python train.py --n_experts=24 --d_shared_expert=0 --batch_tokens=65536 --train_tokens=569000000 --steps=8683
Below are experts of layer 7 (counted from 0) of a mixture-of-experts language model. Rows are named router (the router's row for the expert), gate (a neuron's input weights, with its number), up (a neuron's input weights, with its number), down (a neuron's output weights, with its number) and show model dimensions 0-191. Each number is 128 + 32 x the weight over its row's rms, rounded and kept within 0 to 255.
Before each expert's rows: "comes after" lists some tokens at least twice as common just before its tokens as in all text; "comes before" lists some tokens at least twice as common just after its tokens as in all text. This comes from a sample of Wikipedia text that the model never trained on. Tokens count by the router's weight.

# expert 0
comes after: " |", " ", " 0", ")", " 1", " 2"
comes before: "|", "\n", " |", " ", "-", " 0"
router [147 161 128 169 132 128 163 157 171  95 178 208 135 129 162 150 114 135 128 119 144  90 123 158  88 126 153  94 170 109  81  97 126 125 125  52 202 129 127 109 172 128 127  86 123 145 142  84 114 133 129 182 132 141 103 164 152  94 163 110 125 132 113 125  73 138 120  30 185  66 121 102 117  76 128 181 114 142 144  75 133 104  82  45 171  93 130 127 118 160 106  78 161 172 175 146 116 116 139 108  76 132 156 168 142 134 142 127 142 160 201 146 152 109 138 188 136  90 162 127  78 129 141 172 146 112 178 130 172  81 113 134 151  88 129 126 185 120 147  45  74 133 101 134 139 117 143 131 100  90 173 102 182 161 154  90 185 111 120 148 112 155 130 148 123 140 185 130 141 144 160 164 119 124 105 106  76 191 144 140  99 151 141 137 152 142 104 144  81 115 115  92]
gate0 [145 146  93  91 127 148 165 145 168 100 173 149  55 114 100  40  94 102 130 113 116  89 109 145 130 123 117  65  96  62 124 160 159 173 153 151 161 181 156 126 116  84 107 138  81 170 132 154 155 115 106 162 144  95  86 168  99 131 144 141 184 112  92 180 129  98 151  85 169  97 163 109  79 185  73 108 100 117 167 144 159 118 149  91 143 137  89 150 145 156 164 123  75 120 137  86  72 113 137 139  82  75  97 110 144 165  76 128  82 145 106 132 134 111 102 153 108 140 146 141 138 153 101 160 117 128 190  98 231 170  93  69 103 111 142 126 129 151  99 132  98 141 120 126 101 181 165 120  95 158 124 137  88 120 154  64 176 125 137 174 147 194 126 212 134 161 132 162 128  84 164 112 134  97 153  83 131 133 133 170 146 151 144 152 124 109  82 125 112  98 129 123]
up0 [116 118 164 154 114 149 152 110 154  80 118 141 133 129 143 137 119 160 120 146  94 149 143 155 129 148 172 139 136 140 161  82 130 130  77 135 124 151 157 113 149 158 117 150 153 134 124  83  85 146  71  84 107  81 141  87  92 151 199 132 108 149 135 117  65 193 133 146 156 128  82  99 199 100 141 114  78 156 126 134 168 157  91 176 100 108  91 125 127 128 107 143 162 189 111 128 155  76 147 149 162  97 202 122 113 121  98 121 150 125 168  92 113  96 169  91 161 137  90 170 102 149 120  55 178 198  93 124  60 137 184  77 118 154 142 101 129 116 112 151  98  77 157 121 118 151 150 101 113 119  84  97 151 107  94 107  80 189 106 123 164 102 125  91 142 118 157 107 174 151 135  97 122 109 164  84 154 114 170  56 182 130 180 138 155  52  60 122 141 162  97  70]
down0 [126 147 179 193 162 134 192  96 126 143 138  92 138 144 102 169 177 126 125 148  72 167 203 105 166  85  92 136 103 200 125  98 100 132 175 124  72 159  85 140 173 144 162 126 172  70  69 129 168 107 145 151 163 138 199 150 103 174 157 135 102 121 159 152 125 158 149 174 202 105 178 149 143 172 123 132 152 168 125 136 148 107  97 108 175 117 152 118 115 112  90  88 105 170 146 156 111 141 116 137 128  71 122 138  78 155 120 120 182 120 122 121 159 192 185 178 104 132 109 108 102  97 155 106 113 180 164 125 146 108 143 122 124 150 150 146  72 136 197 112  98 159 104 113 160  84 118 118 100 137 168 118 145 141  93 147  56  58 137  58 128  85 100 129  36 116 126  89 127 105 140  93 122 143 139 110 119  92 127 144 141 106  95 104 144 134 127 164 141 112 119 107]

# expert 4
comes after: " |", "|", "-", " ", " /", " 0"
comes before: " |", ":", " ", " /", ";", " 0"
router [132 127  95  95 155 147 142 124 109  88 171 186 146 182  92 128 106  93 113 131 155 123 129 197  27  82 129 127 176 107 102  94 109 126 126  94 142 133 146 110 168  83 130 102 130 142 132 115 139 179 113 147 124 122  99 112 173  43 157 116 133  85 144 165 131 106 104  76 141 138 148 128 114  95  66 183 217 153 143  52 156 108 134 144 200 120 145 114 145 120 111  70 137 126 130 154  97 121 103 110  88  93 127 137 133 127  91 111 114 116 134 121 119 116 150 178 172 134 132 166 172 140 148 166 139  77 179  97 143 131 122 148 169  84 148 143 162  29 151 127 100 131 137  99 131 121 163 109 103 139 165 140 158 151 159 117 112 117 159 183  40  89 115 134  92 174 130 162 144 131 204 139 125 128  88  73 151 163 139 143  82 111 153 160 155 136  53 121  88 147 121 109]
gate0 [152 136 164  92 190 161  46 121 108 168 155 132 166 119 144 150 131 147 101 161 144 170 126 186  85  96 103  91 127 144 141 100 127 148 160  80 143  96 161 113 167 112  82 116 144 178 159 203 174 123 160 129 126 196 188 107 136  95 131 135 116 141 121 130 138  99 133 124 140  95  83  95  73 117  89 206 165  83 161 149 124  71 108 121 144 170 128 102 160 132 131 123 128 125 186 103 122 178 125 157 127 103 101 123 119 164 121 141 106 157 145 131 159 183 186 112 121 171  96 148 121 162 132 159 112 155 138 115 102 157 119 155 138  89 170 180 161  94 120 131 174  86 127 121 153 151 141 104 123 136 105 122 174 123  94 109 162  55 128 130 154  76 105 155  77 162 173 134 147 170 204 140 141 111  58 109 139 167 100  56  55 148 161  70 144  84  77 113 132 147 134 129]
up0 [132 190 154 123 129 135 134 146 155 131  67 163 124  58 147 134 175 132 171 146 122  98 133  55 177 125 125 135 132 171  95 203 126 100 135 108  83 148 151 131 114 143 196  97  93 193 112 161 152 134 144  96 142 173 164 160 165 110  76 138 139 156 152 135 171 141 134 133 196 122 103 119 111 111 145  88  95 168  96  72 117  68 155 111 174 121 182 118 167  95 123 104 134 126 127 140 141 165 113  99 128 156 145  93  95  85 101 117 117  36 102  60 139  88 141 146 103 149  68 116 116 108 142 102 131 140 156 166 159 127 141 130 145 137 189  94 156  72 127 162 113 131 169 167  83 156  53 116  86 115 146 105 109 176 136 134 139 177  90 220 132 141 144 119  93 134  73 136 126  88 131 177 108 140 101 101 184 101 107  68 173 127  99 135 115 158 156 110 134 137 153 139]
down0 [149 120  80 140 178  97  97  89 145 100  55 142 100 121 149 175  92  64  94 148 110 157 117 149  93 146 102 174 149 130 125 171  79 121 117 113 125 116 165 106 108 141 105 171 130 124 126  94 126 121  66 123  77  63 106 108 108 209 109  68 139 132 100 130 125 113 126 133 141 147 136 103  92 152 156 152 166 146 146 156  99 155 174 146  93 141 146  92 154 175 142 104 111 134 158 173 139  55 134 159 115 157 174 129 106 162 119  90 137  76 133 152 113 201 116  97 180 116  60 139  80 149 157  80 168 140 120 124 148 131 177 160 115 150 124  59 107  76 133 154 138 141 114 114  68 170  93 104  95 148 131 147 156 115  73 115 110 163 147 141 134 128  78 146  44  94  68 141  97 149  81 145 172 159 167 131 146 202 200 114 142 157 150 123 152 138 181 100 121 106 149 147]

# expert 22
comes after: " |", "\n", "|", " in", ":", " 6"
comes before: " |", "-", "4", "8", "6", "7"
router [110 133  57 135 129 110 150 142 176  54 113 149 145 123  74 113  91 118 164 135 142 119 145 139 118  89 132 106 160  84  97  80  90 139 168 103 127 151 149 118 134 102 149  93  97 154  81 114  75 117 110 114  80 163 135 122 122  93 180  64 115 168 114 160 143 125 118 105 162 113 174 156 144  49  99 141  98 155 125  47 185 114 108 126 128  71 146 140 109 117 124  79 104 143 137 157 178 105 159 111  60  86 140 135 194 118 144 148 118 142 148 164 109 173 129 140 186 110 149 142  48 157 234 108 137  86 138 124 152  59 145 116 125 111 115 118 185  73 145 144 105  83 122 108 110 103 137  82 142  96 165  82 189 204 156 100 149  78  88 149  78 114 137  91  92 128 173 138 147 168 136 137 116 138  91 109  97 141 127  88  99 110 123 153 144 139  99 110 127 124 115 124]
gate0 [141 134 159 134 120 140 155 119  82 142 165 120 131 148 145 128 125 183 176  75 118 123 136 126 133 140 173 139 149 117  88 167 135 143 168 175 121 157 149 108  97 139  98 140 140 139  95  89 106 164 156 167  51 139  92 169 142 162 196 129 101  71 119 138 201 118 133  95 177 124 125 161 170 197  86 104  93 129 131 128 138  81 100 134 125  92 110 138 163  51 174 127 103 128 103  95  99 138 146 155 146  87 147 150 168  96 157  97 134 155 140 171 111 193 117 124 171 173 203 144 103 114 113 145 169 121 140 163 118 118 126 116 122 130 123 141 204 152 152 103 151 138 170 127 162  95  98  65  84 167  80 168 143 181  99  94 170  93 142  81 104 142 160 115 123 133 136 135 171  87 167 107  85 180 153  96 159  79 140  42 129  48 124 169 136 144 167 148 147  76 113 143]
up0 [108 155 179 152 124  77 123 139 122 225 163 134 123 174 119  96 172 167 103 145 123 145  74 124 141 177 113 124 152 117 101  80 149 173 114 195 153 206 119  91  28 166 147 171 183 133 165 119 188  76 125 132 130 101 123 143 125 100  70 140  93 101  85 160 168 143 118 126 145  78 146 135 116 118  96 166 115 154 158 157 100 109 132 100  87 107  90 133 157 108 172 139 163 107  77 138 155  78 170  52  92 124  90 124 119 127 136 123  93 129 121 121 135 135  92 152  73 146  99 200 107 159 148 130 151 120  58  82 118 110  86 154 114 134 164 135 158 149 179 123 154 148 139 116  95  82 127  90 126 111  96 124 165 128 106 132 124 133 112 145  94 165 111 165 129 147  91 127 165 104 192 112 130 148 157 126 136 147  95 177 157 149 110 149 155  95  77  56 115  64 114  99]
down0 [150  91 117  65 124 206  98  68 135 143 107 185 190 135 119  72 134 164 221  78 108 155  87 156 123 181 195 100 155 114 155 140 147  44 161 116 120  33 135 136 112 154  74 136 170 130 134 148  89 131 114 167 141 136 110 163 147 154 165 172 149 161 168 156 156 119 147 119 112 191 172 108  73 150 130 112 111 125 160 113 117 106 121 121 174 191 170  77  98 140 107  85  79 142 115 144  99 164  86  94 124 138 130 115 170 150 127  97 130 184 154 154 168 148 164 123 151 122 128  74 139 179 170 101  88 146 156 102 110 123 147 113 128  92 120 132 129 137 120  84 163 123 169 125 149 154 133 123  90 145 124 121 114 105 121 168 135 152 138 128 160 153 154  65 103  93 169 130 116 135  82 142 147 124  82  93 124  72  97 102  59  81 133  98  98 128 154 136 135 154 103 168]